Experts of a small language model.
Size: width 256, vocabulary 16384.
Below are experts of layer 3 (counted from 0) of a mixture-of-experts language model. Rows are named router (the router's row for the expert), gate (a neuron's input weights, with its number), up (a neuron's input weights, with its number), down (a neuron's output weights, with its number) and show model dimensions 0-255. Each number is 128 + 32 x the weight over its row's rms, rounded and kept within 0 to 255. Numbers have three digits each.
After each expert's rows: a language model's description of what the expert responds to. This comes from a sample of Wikipedia text that the model never trained on.

# expert 16
router:105137154140126111118085089139159164112115129104086090137067173087091142094085145137148139092110118142128168122145141186121082136163122111110102116161081065137119059084147160152123122103134165152103161134171114108118166125117136112106133111154144135105127164103126138122128141182082178092144119079087164138142140131088109134201123080120180137134125135103166160126050124106137142196094126090130061076143153061122084129192108129168173129088163125156125147134134127129050184164131086150140131081043119117080083203125146140070120108077180098099161139127127149142054056126146115132152066132173140161202130156112132173100156104165150127087059140123115133142162043166113137118175144129111175154137149042123137099107178137101133134107140140103114159126127104156084176122151177
gate2:133057097118154126091109144089165110150141112198102102100128143141145122104124114120109113172163162155178136174105088196144112190140087125122113118116108110116116106136146114094127089129198129115109128151134173123112164150082154146099130085150156054111136109115099160121107142164157142173129104102147108210074193072102083142169159118169107165153111122160158158093088128140124153142137106131175141173173158115184126142136168163151122143118152157083191126155114042074134096122099126182151139145162107058085122133169118208080108087154122092139123157135136196203131139092140136154113184155147132156145125190127159143111133092127085107182136126083139174083136150091144088092137127193094192119202139063136159174133103125101119152143112152191117125100156069066158110125119112
up2:103158175145206125166111125137143120135090107100134143165145143160118118127177123125168152114126154164135133146135072143128069080149173119105197114140179092063091130128141109144120125145122119129155162103084138105121117095124124073115074110165084151114147154141152122125142114110167154104165148121162121078149098238167151091154173141130197107142158125088203119196130132134199110159126096071128114127113070091155122111087128006097137121093146103173107091152121123165138168131078162117144190116124146193091142195083132098144071164067126093128186109089149088114111161071097161179159114113111112071162098147140168132135140116113134126127091160090110073172160129126152135114147097111062089134138142124068094104084117126128049124131118144151156118148109094126107142083092119
down2:140125146099088172124085113111012103142118150120097162162165089073059094120104116177173160126171084105148148134105126085128110163142139138080084096109131139105141199147135156146127134119092117122150122132063133126084034154130122156099179137112133077140132136084095108101116154171155139082120102110118115134132101142158098124151095095110110113117101116131147141167096188143112149164107150149098090154163116142128101101073205100137132130187143134136112091116084059144162175182113116050085112225153135132127117107079074137121072101129135171123132133143119130104132155143070068098191172149146154125085126177131130138130147155133084162101150145126124132154129086190152136127085163101125191152154189097135108045111106118086107123133137160159086157100134109159023137147127119
Common function words after a preposition or verb, such as the, a, of, that, at, plus line breaks, quote marks and == heading marks.

# expert 31
router:095136098065172081180183146136111120150110109121086143146123070098197153138108095180150156124132068136124152119182176130161058073111079089139089135123087133097118100124152157178189148151113165097085120139126164089088146072117148097077115102100130153104177109143156153167091117117160133118090120113133139060117110193047154078139126122138165147146143122112093158113083097106141127155094114120159126119127124108125100131152146149124172086070151118137133136110132130155105149186080110149194147127085105132113176112150105117131091030081174157131189126206169063142107111113184121102190152129174170131152159104120117151093125090071149124135134113149145105089139129123086042105095136135146156145122101124133143150105106170102152171073179148160099154170092127224120148115106144
gate0:102107127096053173139128149117036148171123156160144130102142109122110120108176114156156152143084136160132187105076169147141116121113157120103125105168075084104125092123159131143123108115087148141058142137133094096136188122119108126084105105064111115091083140147073083163137122160076078130113130130103110081145123127122154151148085138122096151146194177142137117108107116126182122153091106131088137119115147189175132135160084117156100114154196142167170165073080115131124211171119191099094144117141180094145108135119151170133130121129125148072146065125155136109146132211168170160125126183111081107116141194135130110177117117134120114118093130146093145128200036138096131091053089108148128117134204103148107052133169153116067137087102122076118162094159140132130069164097137
up0:084133113109181176080074108130168099099152134112083165103141096131096064100142088166120109111169140145077122128131094118108135126103132081108100123095099125171136117117098111130112148198172164120169199115081159113038121103111130169136191113176123156132127134129108116173102111120139147111150170109119176151133139068148169105128099164179126109068192138089156112121125128130120154108149180084119109094168123068103135114123155112064179169107143153144183091178065110102122125146122113054128129096105116158122130120118144115072116177133200131132097139179100137122124191108094102138169141054118125148104106113189148101051105143043140084122113149120166137137171072123162060157093206153167131173114116152158115133148184129109155079108164154184121114126146173101147179137145151
down0:131150086113158156092141125146142120123171146151140169102122039133064094085112118173063127112138181132112120100136108116078151150098150125091154153104081119160132146158136122144124142129188123105192172146089073102099114122148124157131152165194103134137142183126175182163065114128124141129146161132133175174137096056168137065124136135118118145096123159113119107128118147124117067135145135152173172114171081060122157129093156111032112161105141175112158067191075160111079153222098132087105171106077109152118087185113157132095129128152121195104071152145146118150078105115106121199205128071113081171132107130155131118064121137121174081121071127131078170166126122110148078125105149119102090153110134112143120110124151121106155123071142131112129065106145119125131166125179141
Sentence-ending periods, decimal and list-number dots, and the closing == or === of section headings.

# expert 15
router:142154120129092038161101183097145138107099170148122163131107115120108140183156124103128077151152176134119134141095140136122128180162111096134183128138143099144187126097100119180194122126142111121122187085126135070115126149097172141165171111137150122094114149152160147178083072093077126082129090125083137112067159113145082163147102149089163141144163154101145104138060114098177139164127080141100113115118124161116152098131188161149149138091217174102147109178125133153108134191112182118133113131073134128134182115123087129145135113133172092166124067119139094137100146040121183136142103087149154191177185147155154156133134138146087121103113143106081158175170122152139139090128076127135181160236152062108146158138167142110150161120150149117083183171122114086101156133202138
gate0:091095152133143074113145113100141111135186203097115185109144121142097146118122125125116030140089119151099166116133079152097096127168083115153089126120051094104105075129096125166123151111126166139114129136132121081135170143090122165155102122131172133106122126164126156121073142039111128113090043110147115167119096087107057120127109142103134141150137122149205115118052151154105114191107088128089125106136112116129158176167132188136123119102106112066130143076180122167085149162124170160127104120123141135060206137079122124218125118104160158147159132139114172161154075110120159161063135121149122105153184146175167137087160129156132183171091113079102093145202120136128120145109097079129152153177140093134175136142169127105143148109078144084098194154146103145137192140134151
up0:179122109169143121122157150125181087108116119077123082098183107084103164112167111129102138136138097145145156173162078147147168102076160081130139103146131138176104141071123163139089169134099184106185118064056166097226114137092116107174141120080181176175194102131129132144155097146100114164170104166089138124158155128111148057147164156054123144087070187148139164158126130129111154103115208145098129163105114148140116105141105059132132070129116146128130119133168083109126138055160160159109134144136147146141113102155130101094137105182112106087062135087147115137145149187113146138158099103138166118069159138153118110123105048136159154123158085125181099115148160171108156137123141169118120145134097174143142099147127118143071114118163091133165107160126113100104164139072236
down0:144058126153144136165142119125124138096118106138127142108148089164117126180098131139100137126109123181108139115117119113172056138076102095110108143125166123118123161144170137047177119136086133101071138150114156053039115124109108098119110158110197130086123131171170183134144139091089099076231135107173131094113077152118072114159076105164133119099176078161114071171113174180116120124139121118152156098144125110190100082173127104110146070134182079152139109144116173095121135089158122125090133068131089126110156119072131200128111098157209068140093214088143115143084101130151140124134137177190157135142146105139126148101090178149087143131151119175120088129103173132140165115108127109113137168225121138098168102106182146133148159104122171135126151110071123104136139153112123
Field labels and heading words in infoboxes, lists and See also sections, plus coordinate symbols, e.g. Location:, History of, °, ′.

# expert 11
router:105084067146061115127124071096093189067106173084069116146070131142153133120148187170154163103078089158113163100097077111108114123154153138153120151103142093114148154117155138142146108132131101172087199100095079120146085071099167135082164090121104163119123161123148087134056140136086144143152176157128175135125126105115098126152106154137189120147162114119118084157164108124114142156146173134135157065072071115145117076152153154096126077119136117134157094182191092106074183134116196140194086079096084075149140179130103131128076137147123120144156210142115103099101147119159115061190098135170146120159129174128172190098139119104122130118129104176125181131091123132116106136118123098140128121125116080141108103099176116075156208129162171141124136190094144140172152101125124
gate0:168089135115113048116127125139115126161166181145178169116147123153083123174156118146117100152139133148133172093103112081156164155163101163170135092150082172180112109110162083136091146074146135144077157121139168054158201138085109152148162095084096141123108093120102074131159161072139164125029136151132103151119186155126124081144153137081063183140174091078136155102138121170119126090132084152140120127123094133080161193134153227145119164130191131084095119104121096132124130130117130079086112072113170173109126139090157121182117128115149150121149119076155131177136172149129076127148144107128163134160101100190125168125196092147159084113143087157131066145211136119128135114103133112107165131163134085183111169158123143108125102122086093086103138122100167185116116113180134
up0:134148087153177140132110111164128134105095094098059053117117132129211124111155092173113165081167111110089116122149125123091142113198125042139114137114110102156144193107107143149145191084116092148159079114032100156171119146116158074133142092126156150120122135173116077112150078139075165072112116115131153096145099062119190116161111091143134121107067122160090148164102122145138122156146110154115148145112091095115091084168135110183160066115193159160135075135153121143147183168115110157167149153120081130139080137096162154075155145103065061150143097107114199175141096130086124123110085129101071153211079119136107123152114157105139113126172167126077111152164183114118136142148124163137148110130126134173155151179103106135121134158139093139128128118159135102147193096197163
down0:105156157211129153104099196105121132119111173140149104113055041157141052103141149129099139094088139115100110087162197119114147132120054117132124090103160135144142159128134138184155157099097150123073123088089101140155121120101105075102119082112147174111143109172116133145124137224110203135083132108098114140107104090101183164155085145145090127150113095129109104142098080108145097127136130098116101120099133135185039161167172117160149082127133122106079185183157156102121171115114012138157117167119087150145157110132163154117160122158131092190137125091105096113118120093082201100148128146139090121149199193169123136147130155142144125128149117198109100162139119131157171150120161190129158108146100157115132158142125117106102112160119129115098168084182090141177104126078136
Capitalized words in multiword names of places, institutions, events and titles, such as United, New, University, League, Street.

# expert 32
router:130110097085126124135146132097203149145113115136127152146158126108167143139065141160115179180111101125147113101082111214148093145075158132159121161168165117125107085137169142118098121134157112119140157110179159152131177105140121076101140112073132125090122096145157053115094111154152134122168101150097159136098134182097121167178126121134117090147112119103104180119108124113100133151120145112108143162177203092097052126125180167062174118189095109079100114110160081157105142155129076117130127062158121148128138152158122198154066102145095062118159108126100137105142108194166089199195112112153198128184119146214157138132103074142121114166116151074112161122093141195133119087132144071110167158129143099125152123165080128102148157135099126219084156179085145132119124111107121
gate2:140153167105099107089117097129151115084161153176058118113156142136099088142088145100159154065122157131136038126139117105155118109142138202121101092170111097173193120093071112108151158109141120094144162112117133132128152149160140113131138093096117088144131198135161118098111106146173182127129116126123075054091149132146105136177118189159158109168129122126177134149094112085138059126091085162061176114112189116121143138104149101131081054147157143142110124152117071168068185086069143061142121106102201111131135135155178049115133146155117112117089094143130145152082105134163173168090125126139115147133122113164130102072129143105136181164136159097178153146175166212153143152117103155100149167158110077143195133117079122123132120122094157048132142122090138094144151080163158
up2:168149090200146127070110091124129118098103109116127138118131119159130137197129144117172210131131142099154113082082087179142066113154145114107135152116110167149160113186121114124130139094093142137148108186117128154080052073197073118158113121138087163177116136153131126180157102192156167137123143174106118090135091122186118155144129084148165135131155182198126090122086103112077116075130114151126169115047095090140147147123116146058105123120106107176098064181053115107144129105088112162131127132145113086127123061142039111130107134116116074141145133167166134147127181096067140154071148139125151117144172118165146165172097125137075094142180114158132152151139188102138131130102160148138151156153146110122108170093040197164121073159130116092107130155136167119104136161128143
down2:185112137152083185160145196091192129126126151108102141132080144151132142141116167150208094115127153143159117106089092142114109159103099165103116116189153113117184126123129121175085126153095150101127150140196129092185179112114114188102126173086107103127144184159100107096132100121147169098094033098123158090110194114133122103159142143146134094122087181118155180111118099142137116173109123075148138105125152111126161170117136142150073176128117119076126156122091100170146097073069157134111142065165095129130167167130159098122164143141177119086121130113138140114117071126139192205046166122088112125153075156119204103139130150116119186138155123136162088149075089094093102141105132130150191120116106131161165080136121167083110157135080115089077068123108103141176127121205143
Prepositions opening place, time or purpose phrases: in, on, for, at, from, during, after; University of Illinois at Urbana, voyage from.

# expert 44
router:204126107144118097074159152116102120156099139117157083192081138129123148079120117117193147134130105118137135154109120168125120157073141116145131136148117107103161132138128110108131229094125204186101096099099114105105175117108143095086161064095149145128136119111117144160068111115123095138244162164157207136111181112111104133160105109113110193160108103087130185065149145133106140155115065131120100129129196131130120220149137124127128137142129167147083037136169151143090171159088139138156096142121086148137127156143081161159146155101117114118116124182114087147133172095145145186133181114133157189151136103100151135119096124121182028168092141106112161096116106144157092104186133113122148163124089118091134100056123121149124156111113157113147126113087099155104183177171142
gate2:154126121101098134156117130120095099120099155101106119145095104148182160138142148155114176083103133152094179130155134141159085109163163093000104133133139147111059153108110137076131161115070072134112119196117082086101099148224130208123130217172143111138146091108070158061131166118109125180141113081087143121095117160115082177100118116174090170122163102187131080152094106128091132117105106093127138103150111066144118084093121043123147099150138120136139102117181173155091139104084145099158163123128131088117154149088131143096122146187119156141124162099108151119094138175128088118113108125137127155126117114153097129122101110144111062172125139131164067152120140106086109126191095144177154129123142149112066077103156124103064161161136194128145104121126130175130137051115106
up2:070122123116093151162136108030101177113130161156081120107147128169146121060111088155122163137142117151107115181159107132155098123130108102129125166122133099039110095111050131137132167162150147130133143081115149153093144142087141118104142127100099132137164122128146142115110081104201099184154096165145159119130120060138140158129073132110145124064111136165083149138105131155194127116152098126096133222129155135124163136114103102134123129178085119133120122176099091128139133138099091071137156046209149078100145113184085151127101100073105073108148140178178104121065210104159070134155089153109151192110142103120130137117177158154168157133112095098131137115140123138139150092118161137123166194104106111137009119172113077160144193120103144158136111125097120084122125120129089
down2:128070165149158159146141096129098141161114157190125089105093126125216170130130143116100135149127100195117174134192132094206099112149096116119133132101074127135096168183094146123110203177129095111106160070095124175113082143102137105081141159136150120097127102110110094152121156067129149151138141125088155148078106152087129105155163116177108178089128130172115067097163122146158092109161111110138058168132110085115131113100121127122167150106160194080142132166113101084136107159116172148163101128120166142166103168095133165097130180127126110172112116115130119041095087135196147129187065182126150080085220082103114124126067192115120140125120121123132127135120093139135124123164134148124165153197157147116147133132132169132169158127101146067101130087183110216102133139067129
Line breaks and == or === wiki heading markers starting or closing section titles: ===Singles===, ==History==, line before Population.

# expert 33
router:117130208162115106099061122095151120065133112109129065161111188145117106079088142179108117088160111150108106109129141142099119148120149075169133115167143103135143168112116128144109157125175165147032112108187087115146190112144126056101138129116076094117157066118168126120099129112149207098138105144144210091128164105129086175190107127108107199178127099138073168109130140146112130139091112133144077150179110141059136087096134188075127095141100120146139103099109061119112150154147141164101127091075068171083092183157086141105088147134125083118157083104139142133125137093106069072090130155159200115187107115097155130125092145136152107111153078149092133143104155126178090122128159119123156201119118138104148110148146102073144166134162178163166124110134119109119149155147175
gate8:129165161202170101074089172087119135131166095069140138174178113117186134123179071114163172150130152156081082152115098179169126149113144140165138125107102162121126122153131120136133105134103104112158136170148103185121163096023139069140139144174133124114150171150158072127131100123145149129172162135071163085163076171136067103165170151152141147129140109117118120135046132138132074133130083079091099146139166155096119141146170154090159148184166161149131071108133093160107140118208084109125120126172112124130117174200100173089100078160155119133143137101153189162104105126132125132171144151130144150102106082168167098113131070174140094060129141140167135161124117159128173108126123133052120174176158131131181080157096144118096073106176139100111123120126176149122065076113131
up8:081127146116091145126090130170096143145141130170147148091146134075108137194142141087096133089089146104113160099136152097113139133119126134111181158125173132094112125168108132090102070094156132162160117161186205120143089066140085094104200105109129120093123101139145135144118099040159161104137150102108145151146124096167149134071105106147129137073132078124108144141175118156134122207072143124107110128193199163128089122159139145143157147088154080130101107129139119075136092105169187111140146130100155164126147137070179121077175109151099088083127113167137115083187175096148120120100114097182112081073134105145168177067099130082096120150103133161098148172074102097094063123101145124100127161169160186128153130055192092089134143117120146200088159105112147097072126139062131
down8:083156173183183076160106106160128078124114110059133138177179152136144186107153126086177187148113132126146118168108106144101105130084118156109128114115131162175162154167102154127119093135033092107109094160212155155127108143108105113120134122137057182127164215207117110153131082129162150146145142147086115123130100187154147132161126131167138113178156085141119075092119099146150118109134086130118090138122147103181058185148118151084169139186130125124140182132149135153148141126167097105071103091200124118123074136175125177091155048144140092111106169143134179124144172128168138145204104192150080132068119110119116110106097072117138117124075132143163138077137129164164142111075136139108134147187138110110155104115093133134148085138187175104128159137103156152101135140091124
Line breaks, often indented, ending list items, infobox fields, table rows or headings, e.g. after cast entries, career years, ==See also==.

# expert 22
router:106166097096163089110090108171141121152133091108136141193126150121123158108116126097110101077111126166193058119118163160119141118190132094156150158115079093073140134080116138154131102119161128093081140107104143161148112111140176136048097130089110103199156136181156134114132115101130158109162115120082237097146115106152160155137073112127104137152098177068114150170121117113132112202106151167103121127144116102110129122065069172167164179101196155132057188184120111119129089170118140134199096134129151093141123150138116133113114133151177165126123164101135077149138109128141111096142110182170104225137147146141053157150151104091096150083093132086098124084124148184139158095142184138190163174133200092163117121153090153110175137135094181125109149163134111112100115137127136
gate0:111111123106131129099111133097114140089132187121089083161124153169138121113123110113137129173091121100180106148112153130179112140163170114120125125086138133086192139107121138071048111067123088143090104166215148094167075082166128215098147118097137129132122128101121112141125172155130155102117156106149187145137132140078070037107115123082088076145121117081063174075065140144119161180067164160153106115160121078075136120111165160154167211162152152180111168212154067120140080144112164157101122149112090091132164156194074109125111136130184115137137182130122164140147120106122152101072117152132119132091118104126111137138138162132157131127178145107098180086117110142123136052159148176195138129103139144145126120119122180141115178167179145161146098128144092150140123154098103
up0:092149114133116177117115114094147128124110175120159092102098115120153159111153138130111152165097152199090135096095136157130050112130053139103107164159121151131121081094131114085086162201103072098189087150078102121113074113122112075107137106122105117104142115164102194076125101092110117161136102109139103107095124206122117137171089125137142141087118149137101123146163103153108175030149124104183156068123090096104098213128104114101143132154143132107161147162125159154158072089144104083125179186117089159106119098200131103101094117161190131117128155118118087078113133161117116151101139089111128114147127136144156092128126129144088175145165174083144176191136128125186106068095184090119119068145062115144106068126122062075068096104095105148152075113077152116099122138129139
down0:175137043150119181142119072141164106171104117136104088085051096141121152141158120108049122125106120137140116082139126123115061148155104082135122129128106127183126086153152087076132134194110108133144142100067104132104132159110151135154117188134118149136156210139153185059161141088108121151163118124106088136113091180133125174130127136167108129083137167125127093156167112113078094029177090109121171151114108207139133121108115076090163078069101063155097113143123134129079136077186132087100128172155151158154117087127108098157174098162164153104106120150126102072125169163106114142107101057110119140129161129139114104126179108104114170141094156090176172135102096139164160099174105069119103128152128118086080114153114115062091089114128125112107150092099193092093119088094135
Copula verbs is/was/were after a subject pronoun or name, plus opening parentheses, en dashes in date ranges, and coordinate symbols like ° and ′.

# expert 41
router:140119154130145140120154120113121126104097058089108076165122070101146169134118134168101134172123128157147118135084064174166104142110142109130080126150108139160138099082117136145164154099149105138095131113147157098171138175078124152069121127070216135117103114167102088125107096208157099137117058151130140049098154164111121140195088105066127127139141102101160165127133149115105086157115123152071072180171164117101152110090162094076211106167129096177152127128107059160158132109105112120109109112090087127105101145188146195166086130053153074138148133129134122139129096103151113174180168144175154121166134124149107113156127118119052062100090121107132087131109154137113137145140096138114137176160187079174120082182075140069133176118124111135163151145071095155147112154169137
gate0:122157178117124131158115116146124141140183115102077106099119173174109127111150144102158081116166070104127120122156149101097084137148119072186132158133129116112093103094138135137047139147190147052118099155127158110124052092169097108107177109080150106080072115178148115171137130098200124102066113128077148093143163142124105178110146092136135138117202093118102140152119122128125164083157146166106129138073124100142126084123132094171114133119114100164171114133097078119135165165097166105129090065144171152136124165110075139123111102155126128117107176153141101044122062103081121127122131088087194222101075152098116148150081131086125164090140089121137097107107176169147137153142115098149101142151214104143090075103095131183133161082133153128095149144165203164135106116164077
up0:075142092180093137136173112128139071111123152087141148121082189107173132074156145124086183121183143176119087125141147145123062164132126074128116178128152109118100150107091160137154100150085084146136085243126136206148119065083116143088095194151110089180144136140109161073109083106137211135174163194152154124151117146170109171133133104071112129100124130059122146125124208123114148092137084088122205123143136116149081059160116095121114155131139152121148154165112103110111067099061097151132116056147117101117120120139126123130160099114146138141177131193154187109161128126038168150151099113133120140150170142131114112111193103169137107124096149131108166156111140133128169112119086132164145088171131161159143165125156147091099077118140141132126134080143140129096120161104113
down0:113131091251097120138170079129141111171089131109143144097118161126142153144130135180109192104163140118103079156089137166154091161105108130113136178137211074142128097124093159092169160202162074189077121154129184168170156119096143118075132129152155082168173149143109143107072091124107141186138109188126123099121121137204079140147165129124147090078112153106123105145142229131108129120114064118117153114130160142132136060173145119127144087141151142092100180188113103150092124096167109104130108098103140110148103092122170129148158140108164100175194080166117134130106151159054122119141109109131109103133150133104082098123138112174125086120111146120123188180129107174114153118139106125170106097172110156093106205142133130077083160114160122158135177094132157100090127163071142
The preposition in and auxiliary verbs had, has, have, were, are after commas, subjects or relative pronouns.

# expert 18
router:082171131163097099152048152162198126110101089161158115101128102150169081154119154155128157113174125133139122126093105145118080164119150127096100130144139122152174165134083104109134144096104125126074117101164122083124125152104143063112168120085141063127121086105184158136100064162091089099147159060099179127116069105120093109113124089127120130142120142112138115221135141131167149094043138138149152153176171102093152107101163119106142138132213110174095155175117059108133161094103124147096080106121105171160133091111080148113131173121078071077144107171172054132081120120155176097121175148131125172141166163176144168108147140154067100114089165123082114182119134121087110099111106092112146113107132139066099118130105099148197193138180129127137122122066103185116101098153141
gate0:085104131070128126130114122119135135105153183110157128183116143204123149140112133157131098137109134028122135088145183175099101110158128138131106077159116149105120102166157149122145135130136140129146136126115111161147150169106114128112140071070130144109161113102182199082119111167166164137123192155119131135136131114096133111101131108127096104180140100103165146174134113118185137200118136081147084142100153110107127167189154119131164107118104167124152132137149120169175182168074138044122013194191129097136141117140135159154168166133171123132139107093151066177212131152121126143186121096165130153131074156144141120139145118195115110100141135107118220182052147176138090090080143148119139094177116117152141112037147144190133117112105182172100112113128109102143103145116120
up0:074171078103137149129120153133132169121124106154119045132147173149202122157106120121149104041077137146109100197138143107140170150146114096129110175149144141153157184178156105098138103164155118124168065153122109124110130146143079220105152173117074104118077175126082082066155125090210113125092152172201113145115128210080144132097068150112126136115115110102144104152118138118146137149158128120121109169086133107152143083117160135156093091116105159157110133074145133108157100108156061117146096123124142115158108141089117116136138093128166156186127026126151136158089144159171154134054091149108129095133069156111141139151102159143156159121123139177155111210103121152092129131108125111171080081174095131144082161112143166124164117142136101138061163114078186111126132116175098
down0:076133112139157124155141079112139162144103119175110101130106131117146091139113172100130119107123141164181127115126139063118148121121076160141181096128078117139166184156114162124045116152117118138111122164161131163087126118091101175061168112132106058166079144156093177160141140153193118130096109163150138114133161188152145133133121133067061134105067135130131179127089144093120158107185152096125143127105159085143161115057098140162115118145082179176112151141159178155133061165149100143110163126129133080159141125129129168121089122126107101158157105092146143108168128131152165129056153149162084151126095123131125170164136171062111098135140171122201117193124160151091108065123116091201150096149091192102076143168095099124130089120078073140052077127103204133132155175146094
Table pipes and frequent whole nouns, often place, sport or media words after the or United, such as States, team, York, Islam.

# expert 39
router:141118140119163093055108172154114137084061153059151164118104168146147110141109071133178146107125152109181120072138104124101116161098153098086114120134094051077121087130141173109128150116160151156093199088137215127182170137168129095141153116111155093096153122071110130108147148122088134142098112133132129120084101092123115116091101140133090172135153156079110179120094114125138163140138132122158085179101126128117128123156133149146184095040128095129119056115112111144128154081132162144156065119093111140094159184198092147137060055139116158102155154103135127170145077100093080142159108120155158136161176169081151134150162087135177106108152144112147096177140176173112084106131115107157169120100119146162096138166108133145197162099112134150113186104024070114159129091105138
gate0:166148171146100089108170120166128105133132159160160105112110132136126128110130120096101153121142118128110134178155130100138131141129135104112153110135149116166107119084124127078098095129090089126132149119102150112143122122164123153172106127154168126127172132111124142130182144136117111208143197155122096136121065077150206128085032023125116132134153125074136126169120095125131086129132136138168101146087098166123136081067081048149155116053073064144131052113096142151107126166094091109130096171059153149093079220131095154137106083122134101078173157174157131156090107184185146136110134138119126115104120110120064108092079160098131151109132131155162081146072122120119131104124089148156154114122147103124078182144121098149073098073173157188168071117119115115151080142058078
up0:145152175116123125128070191133137115083152144142051130142127124149119140138117128129104110098115144140142100112091173138090091133118098152096119102127128118045095108199087135138144168144167134137106201151103172107159133149131123221111176117083095113147128101174214104180156128136165103119120119113149138119144159172163072118072058169127131132127142132091131147127093181117123133160149142118185113096178132178080088162166113147124180139153140134157109134103086094171143142028129159122117134166152125101127131128181155118112142133083133103172165192123114090167138127068143150123135119123166108181145131114115164164196125128124136139146126150118118147148164150138098045153054166056098126194127122119104178071109116143094159147123140076119119187182184046126120169114173173
down0:098065055165095115114134096117135116177089126147140173083140086139131157101119157126159126143163062163154170139171158107151133125146153156107086150140130151166144206099180145100094106137106074105177141156158132117120099091092140135125089114153111188170151149132114176122109128176108146143123174111101100125056102136129176106164108068144136080130085100159162110174131108139118103158135130129134104108080113061214111082093138087163080197103131091074110113128162133025097100255088102118114153153135120120121119150058121114127135127092093098108117104122119145114102160161171116127161084113124101097104115143143127091079118170120129135089141074110056109106103117167177122121143075122191162139186120109152121163147133123173080155133103134143102116137147117149131107098069094
The, possessive pronouns, 's and opening quotation marks before titles or nicknames, e.g. in the, his own, "In My Dreams".

# expert 27
router:149122089144117099166103128120088130089122148116151166112100142142114144129106119134129166132123129158178138152145134108149046127139194117161113102139091075203115156152187160108124123099108104174070127149139132114110122102120123061102141113095134117147161158113143132123157181197128093079152150088117132101113071139086100109127115120141187134101124076123153124127105082132125161142136143160167160142139065111136140128190101109156136084147191098113126109220151114042048160114137124145098089060080105115177174173129123189080151103123182057097137117133138122093102114158165115071175122109176143126156163078109103094129096141163135093076184121155155122095066111144099109122213119069121144161111108132093099149183177129178118145060169137166092142129118109131099125214116111
gate0:118183121159149080141161158151127099123063135157166099151152102139135098146124113098196096106089112150135161147133131153169143133128075131158122129089169163176165196151177120101077130092132133109178180146135183123199116141130085090096121105140092157119142172144114160092168073186140096155163153083173138093087154103108183105120109176081152129161136063147149121068115091070084123070124177121086131183157088147105099101108109195131175180200207117079144115150192124081144124070139141162183106178121130148102207104105133140136138111119105094082108087119154128200077165102152094142127151135082108135114116106118112162119128137185115102074149113125120172122108163104098126114095125129139136165145118125121077081223139142110125122083138110114134121109149106171099085118115129
up0:155085117080092094146118117127160143153154094090123139136164067146137116198119153149094109107056090161146106119190125142100129141089108120118145179085101170102198101113164100083136138107146141092141157137162147124127094177201074163144059108124132131153138114147157176117021151137167146118178137128117144078139146127132144113139073156059120107105134131089116158079133093108150134125137091172161123117181127096114136141142114195120114132163082072156102107063168094180172194085158130107119187118113144162137066123170076161145111123146162132182141097122106140122101176135110145088106143099146126143124174130113154216165127189146154074110108086084146108147129104177136189117099125112154116072148117177194184155123145160111097141090115119085167125163129133136133193071134154
down0:139134136129144119097154117181168070125116105170139085118178083104094185124073110111132123149132117173168131106118160129159123092165113099152159110044138172154226176144144141058149120075126156086159137146144175138131082139108074084108106060076132153137160132134092158096144083178141131122158102125143195126136117093161166144180064141093118127158107112122150117078074105082064115089113161121154136161211130095074132132162090196161173160166122114100156097086151128128182122119089132145128152183113097152065145137144137142136113086123165144110121109120120143236143159096143165118119130146120120158121111124089177110096195162159131139090142093124122116104116174118108117084081149116151146133166184112195102063145143139119108122051163110122087134100158134169097093111123149
Nouns for roles, relatives, offices and groups right after the, his or 's, e.g. member, father, President, Council, season.

# expert 48
router:126075116107143064169102148111118159129158211112070135106102103076151140119113143147197162137140143188121131056099111173122104115120095118149196129187087089144102094142125165161149110099132149126160162051191127116121129158097135161081172081159151113077152112122128100160145163164090107071151131149111110138093168105152127152152075084077118132164114095135145150130149150166121102196085089147116149114150057122141095164142156128132156117149151131152124106185083094122077155186164184158162109122128184145133157117091122125127168122042154107091158092117178098148101140126101149128124071121168127113145176202138210131093136077152095175101140117135087193106171115116123174109096071140148180159157140138138156151151133097166063144093098156145133152117105106151154165093169162
gate0:087108100071100113141100151145126157113104127172112137129129114128125114108083061108110105100131112163131121104139120151131118127073161079092139135130122132096147123086120125116095100157134130138092169141207140151099090157148094175135119140139160183178135131132178199091110205103114124052143132131171179155112179075136095138108104082099118164140163084154088144037088160086102157105148136193106179156136123127078119149092149157141101110141100189120137206170136153067128162236130192107183187110151067158137207159088122148121057127147126119181192131101135109126076146124118107120157170122155150171160081155127142073133177051111143133131144120165164077140141097121134164128144107128113091143110098128106135130160197103108121112101101151145179118136095127109143123136081129
up0:163110115200172157095082119124113134095118131132190136134106144122092168117129164108135119105131104154141138049125111114104140138128150151185110156172123147122162143103121133173133080085119120107096121148130194151082135183119139164118148131136210142092159152099130179122098150138200104131100119163100124192190165102175075148168104133166126146125174101130104098081180129173174163114164126072170119159100130117204134118159131061162155101099169144065177163112101130157113157129174107234073121067141156107055132155127096102101122127105140127121108147085072097131140161134091127155145129127094141059121183152103131118114144159095091111153066068123143087059143149153162148140161129104133067136079143089116201163122167126112173172098100133124090126102153121137146083132168150
down0:103123149142155105093160141078185184092127177126181096082109095109143172118149170157128102161112082132127089077137076129153131140106199167139134127145187123096176061144125121129156092154140080146117114061115132152049158102127140143158216164196134150109105049093104108095148151112104124179094135165121085143171136082154121195140091153147137145081136174065138098100126153139165143150124170187090144117078166133152169140157116133182127160072121134104123082133114161156107165145159121133088141086139190115143124160160106148085108190189168104113111142102092180153117171148127103120098153116128120150132121151163104151192174134134086121121132090154105136136185116092116150140145124053104184099113090165179140186135132130120173154148116086124146156102130154146158171154216129
Labels and headings in infoboxes, credits and list entries, often before a colon, such as Born, Produced, Starring, Length, cover.